config = dict(
    vocab_size=8192,
    parallel_block=False,
    warmup_steps=200,
    batch_tokens=65536,
)
Below are experts of layer 4 (counted from 0) of a mixture-of-experts language model. Rows are named router (the router's row for the expert) and show model dimensions 0-79. Each number is 128 + 32 x the weight over its row's rms, rounded and kept within 0 to 255.
Before each expert's rows: "gets" lists some tokens that make up at least twice as much of what it gets as of all text; "raises" lists some tokens whose logits its average output raises strongly, later layers aside. This comes from a sample of Wikipedia text that the model never trained on. Tokens count by the router's weight.

# expert 25
gets: "um", "em", "st", "l", "a", "o"
raises: " of", " a", " the", ","
router [153 144  84 131  85  70 125 137 117 118 114  94 157 190  97 139 159  78 105 131 139  85 153  91 103 135 134 119 111 121 176 130 124  79 184  78 106 109 129 128 127 150 114 145 106  91 105 136 137 133 124 111  93 124 119 102 112 106 151 118 114  88 175 108 175 133 180  92 187 125 128 163  84 127 192 174 171 115 131 154]

# expert 19
gets: "ly", " first", "ment", "able", "ation", "on"
raises: " and", ",", " of", ";", ".", " |"
router [100 140 135 160  57  89  83  82  74  78  81 145 177 138  99 135 173  78 110 143 152 109 142 122 143 119 136 138 119 130 127 129 171 156 244 133 149 103 151 133 112 126 120 154  61 198  93 118 149 128  88 139  89 145 117 121  70  89 127 142  84 123 122 115 181 148 145 111 168 124 105 169 109 148 108 155 147 145 146 164]

# expert 37
gets: " |", "|", ":", " •"
raises: "ulate", " villages", "les"
router [100 119 175 188  95 118 157 117 135 132 132 122 125 133 132 181 128 121  91 195 159 103 173 102 169  98 157  28 111 107 184 116 159  83 155  73  86 110 165 152 111 162 194 170 103 128 106 108 116 146 116  83 132 140 119 132 108  93 146 132 130  96 140 142 159 118 144  75 167 101 105 172 107 132 161 110 156 196 110 119]

# expert 58
gets: "\n", "\n\n", "\n "
raises: "-", "|", "\"", "While", "=", "—"
router [107 192 107 175  98  69  91  95 120 122 156 123 101 178 123 149 169  76 176 109 185 119 138 118 166 159 146 126  91  86 113 153 152 109 131  71  84 119 119 136 132 160 115 168 133 108  91 131 141 111 101  86 120 160  63  96 116  99 101 145  82 166 143 163 198 164 157 102 136 149  41 146  86 140 139 103 179 123  80 121]

# expert 55
gets: "r", " United", "ar", " time", "E", "or"
raises: " and", ",", ".", "/", " at"
router [ 83 137 148 180  87  82 145  86 139  72  84 132 109 138 136 142 162  96  77 130 134  95 138 173 156 170 171 108 151 103 159 117 162 108 118 161 133 118 164 143 173 134 175 165  65 146 120  62 106 144  44 119 129 109  88 114 100 116 134 147  53 131 192 106 147 108 149  93 151 117 129 117 121  97 124 110 136 101 163 149]

# expert 42
gets: " He", " he", "co", " co", " Co", "com"
raises: "ctions", "ction", " example"
router [ 96 140 134 123 105  77 126 114  99 156 138  99 130 162 139 169 151  74  92 154 149 113 169  98 105 113 158 126 123  51 128 119 158 127 143 126  67 113 164 192  98 177 114 150 132 158 122 115 169  77  87 105 161 149  88 135 112 123 176 161 125 105 126 111 171 136 206 100 134  81  86 166 137 130 106 146 151 154 167 170]

# expert 22
gets: " at", " over", " all", " out", " under", " up"
raises: "-", " the", " and", " of", ",", " for"
router [107 139 201 140 110 111 118  19  69 146  84 111 171 147 114 118 126  84 168 126 107  69 134  93 166 128 135 122  93 101 168 172 147  98 182 110  99 114 117 124 134 140 142 116 128 112 121 122 176  95  93 125 127 106 129  90 172  80 115 156 124 141 134 149 115 166 154 115 164 150 113 137 116 202  90 145 158  89 144  92]

# expert 63
gets: "si", "ci", "di", "ti", "ni", "hi"
raises: "d", "sa", "se", "ft", "si"
router [104 157 158 159  80 106 142  88 105 112 126  99 135 112  96 141 139  86 103 112 137  53 176 149 136 137  69 126 121 131 166 110 134 122 173  57  56 101 171 147 141 180 182 140 104 158 154  99  83  87 109  73 130 156  69 108 122 123  81 146 167 136 149 128 102 162 168  86 122 151 122 137 115 168  91 188  91 202  91 125]

# expert 8
gets: "'", "ti", "tor", "iti", "(", " director"
raises: "s", "-", ".", " place"
router [114 127 164 112 132 131 131  96  67  98 100 108 156  96 122 135 153 101 132 177 145 140 210 120 169  99  84 120 117 105 159 142 133  90 125 111 166 128 195 141 142 127 158 149 132  92  86 139 128  89  93 126 158 158  89  93 129 108  82 117 153 106 178 152 195 113 167 111 149 157  76 200 114 141 155 203 100 153  77 192]

# expert 54
gets: "le", "te", "on", "se", "ne", "ge"
raises: " in", " from", " to", ",", " by", " for"
router [ 92 128 156 148 149  73  84  98  94  81 190 110 109 105  79 133 203 106 105 112 154  88  69 145 108 129 161  84  75 164 139 115 131 119 188  72  72 132 145 127 132 150 110 129  86 125 128 116  93  95  77  88 120 140  82  94 100 128 133 104 131 116 143 149 180 236 197 112 148 172 138 128 102 123  98 121 160 126 154 122]

# expert 11
gets: " he", " I", " not", " one", " to", " they"
raises: ":", " |", " and", ","
router [127 147 142 115 107  96 136 119  91 114 164 142 137 145  43 158 166  71 123 105 165  73 168 109 144 118 136 109 149 161 176 175 101  95 159  50 107  94 173 120 159 154 139 131 129 120 112 129  94 137 117  82 135 147 122 103  38 136 128 147 158  93 108 148 137 188 174  79 141 158  74 135 158 115 143 106 110 143  62  99]

# expert 30
gets: " States", " War", " South", " Man", " man", " London"
raises: " on", " from", ",", " in", " and", " of"
router [117 152  93 159  69 128 176  86 101  91 164 131 134 118 115 107 136  18 106 160 155  92 187 106 104 128 123 111 110 111 127 162 148 102 116 139 183 111 156 152  81 162 193 121 127 152 136  89 111 130  44 135 160 130 156 152 134 125 123 123 107 184 112 124 131 114 159 101 111 138  89 149  72 145 143 158 164 113 103 146]

# expert 2
gets: " U", "R", "H", "B", "F", "P"
raises: "r", "za", ".", "ust", "l", "al"
router [122 175 139 176 124  84 121  99  86  99 133 129 134 134 132 168 131 114 126 130 121  69 146 145 151 131 131 139  94 200 135 157 165 140 131 125 118  68 179 187 166 147 130 136  99 106  75 135 110 119 134 108 103 140 119 117 115  83 161  57 114 136 147 154 140 155 151  67 188 176  72 151 126 160 142 154 140 116  96 128]

# expert 45
gets: ",", " |", ";", " and", " –", " -"
raises: "]", "gie", " Died"
router [ 68 175 129 171 163  70 136  64 120 132 106 132 142 148 121 152 133 111 101 153 193  93 146  82 155  99 177  97 129 156 176 164 199  53 159 135 118 133 178 141 139 158 137 145 131  97 125 128 104 129 107 112 118 161  94  95 156  96 117 138 130 120 161 121 137 154 150 101 186  88  92 139 118 179 118 115 232 161  96 144]

# expert 34
gets: " L", " W", " M", " D", " N", " S"
raises: "O", "B", "E", "U", "G", "A"
router [ 89 152  83  93 131 131 132 118  85 123 106 105 183 137  85 177 160 100 145 158 108  81 176 168 125 122 137 155 154 138 161 192 126 111 128 144 104 119 228 141 180 115 118 109 101  76 108 129 152 127  91 124 128 151 132 131  49  67 161 104  87 114 170 125 149 150 166  73 154 104  68 135  79 119 158 147 112  82 139 144]

# expert 12
gets: "e", "f", "p", "ll", "ss", "ff"
raises: " in", " at", " of", " to", ","
router [ 72 145 119 131 127  70 160 110 113  87 150  79 152 158 108 155 180 106 137  95 155 142 131 100 149 138 118 143  87 168 139 142 138 121 133 113 119  90 159 120 145 187 108 142 148 156 187 108 133 106  99  85 125 147 125 102 165  81  88 135 132 137 110 146 112 145 142 117 157 168 152 189 120 106 164 112 157 112 164 150]

# expert 17
gets: "\n", "\n ", "|", "\n   ", "\n     ", "din"
raises: "room", "yard", " office", "election"
router [104 177 118 159  80 104 124  77  96  96 126 177 105 169 121 152 145  77 113 156 197 100 169 105 155 127 124 127  64 124 119 154 161  92 152 101  79  93 182 131 128 141 130 144 134  75 102  77 107 107 118  96 113 109  97 114 116  90 142 171  99 135 143 147 145 133 178  75 192  88  65 149  75 158 115 122 162 135 123 132]

# expert 18
gets: " |", ";", "|", "N", " 0", ")"
raises: " Succeeded", " Chevrolet", " Position", " Preceded", " Loss"
router [ 96 137 139 134  97  92 139  95  95  88 123 157 127 155 115 160 164  83  84 156 151  91 194  96 159  88 137 135  94 120 125 143 162  91 147 101  86  75 189 143 118 149 148 146 122 102 106  98 147  89 101  86 120 144 112 125 101 100 167 177  98 124 174 124 143 119 184  66 176 104  79 184  93 185 129 115 188 119 130 144]

# expert 52
gets: " C", "ed", " R", " E", "ut", " Ed"
raises: "ing", " of", "ial", "ier", "y", "il"
router [ 89 183 111 162 157  84 204 127 113 118 150  69  81 130 107 124 145 103 165 132 120  46 176  80 123 113 101 133  77 173 147 172 129 102 137 142 134  90 183 167 131 170 115 135 105 166 130  86 119 166 122 141 148 122  61 128 159  80 121 122 129 164 127 122 121 128 175  88 169 103  91 153 116 118 171 148 113 122 119 135]

# expert 67
gets: "-", "|", "—", "−"
raises: "-", " a", "wo", ","
router [120 145 129 181 140 120 177  81 100 105 134  75 135  91  78 129 159 112 106 104 205 133 146  86 184  81 146 152 169 101 140 103 143 108 105 152 162  74 116 170 185 139 181 163 109 175  81 106 134 120  88 119 148 103  66 107 176 112 108 119  83  65 147 123 104 169 143 133 129 135 127 164  80 162 158 163 143 177 138 142]

# expert 4
gets: "C", "S", "A", "M", "L", "T"
raises: "=", " and", " the", " for", "y", ")"
router [100  99 147 166 114 115 138 118  62  77 129 129 121 105 107 159 182 114 113 123 137  85 139 111 190 137 128 105  73 141 103 177 167 114 176  97 154 126 172 217 171 131 214 143 114 139 101 139 104  79 134 106 160 184 113 108 114  64 128 162 101 122 188  51 153 157 159 133 153 144 115 158 134 108 113 131 170 110 111 170]

# expert 79
gets: " of", " for", " with", " on", " from", " in"
raises: " the", " others", " those", " them", " several", " these"
router [ 79 146 142 135  71  99 129 132  78 116  98 178 151 132  97 127 171  74  71 162 163 108 147 106 170 128 169 120  96 135 156 168 154  91 169 106 106  80 190 144 158 166 165 166 130 119 126 119 161 137 113 117 116 156 117 113  87  61 149 144  68  99 129 165 117 169 139 102 178 128  96 172 106 164 103 111 138 117 108 130]

# expert 40
gets: "W", " she", " She", " New", "sp", " car"
raises: "rit", "rated", " relay"
router [ 90 190 107 133 106 120 105  79 106  84 180 175 109 170  96 166 152 107 142 182 135  75 218 138 125 122 129 115  94  98 146 153 144  36 126 116 138  67 191 113  80  95 141 138  84 133 107  70 167 123 110  97 124 143 151 149 113 111 127 167 135 125 135  93 154 128 162  94 136 101 107 153  99 113  80  58 211 142 145 190]

# expert 3
gets: "S", " t", " St", " Al", " Le", " Th"
raises: "f", "y", "al", "ing", "in", "ain"
router [106 135 130 110  77 111 143  85 104  94 119 152 129 144 113 138 145  85 144 137 130  89 173  66 158  98 132 130 102  79  92 188 135 137 158  93 135 130 167 115 145 188 139 180 113 136 185 140 122 127  71 108 132 133 111 148 166 106  97 151 155  57 108 133 160 142 137  92 143 180 115 160  97 196 138 133 177 124  89  95]

# expert 26
gets: "=", "\n\n", " \"", " =", " '", " “"
raises: ")", "=", " |", " (", "\n", "\n\n"
router [ 97 139 131 162  94 108 124  99  77 140  81 105 133  98 105 160 112 113 145 100 153  64 149 134 141 137 119 113 130 116 125 173 157 166  83 110  81 106 139 213 171 128 120 134 107 110 124 177 199 167  96  80 146 167  95 152  54 152 106 117  98 103 147 110 169 147 139  74 134 135  86  98 130 170 110 115 193 130 111 165]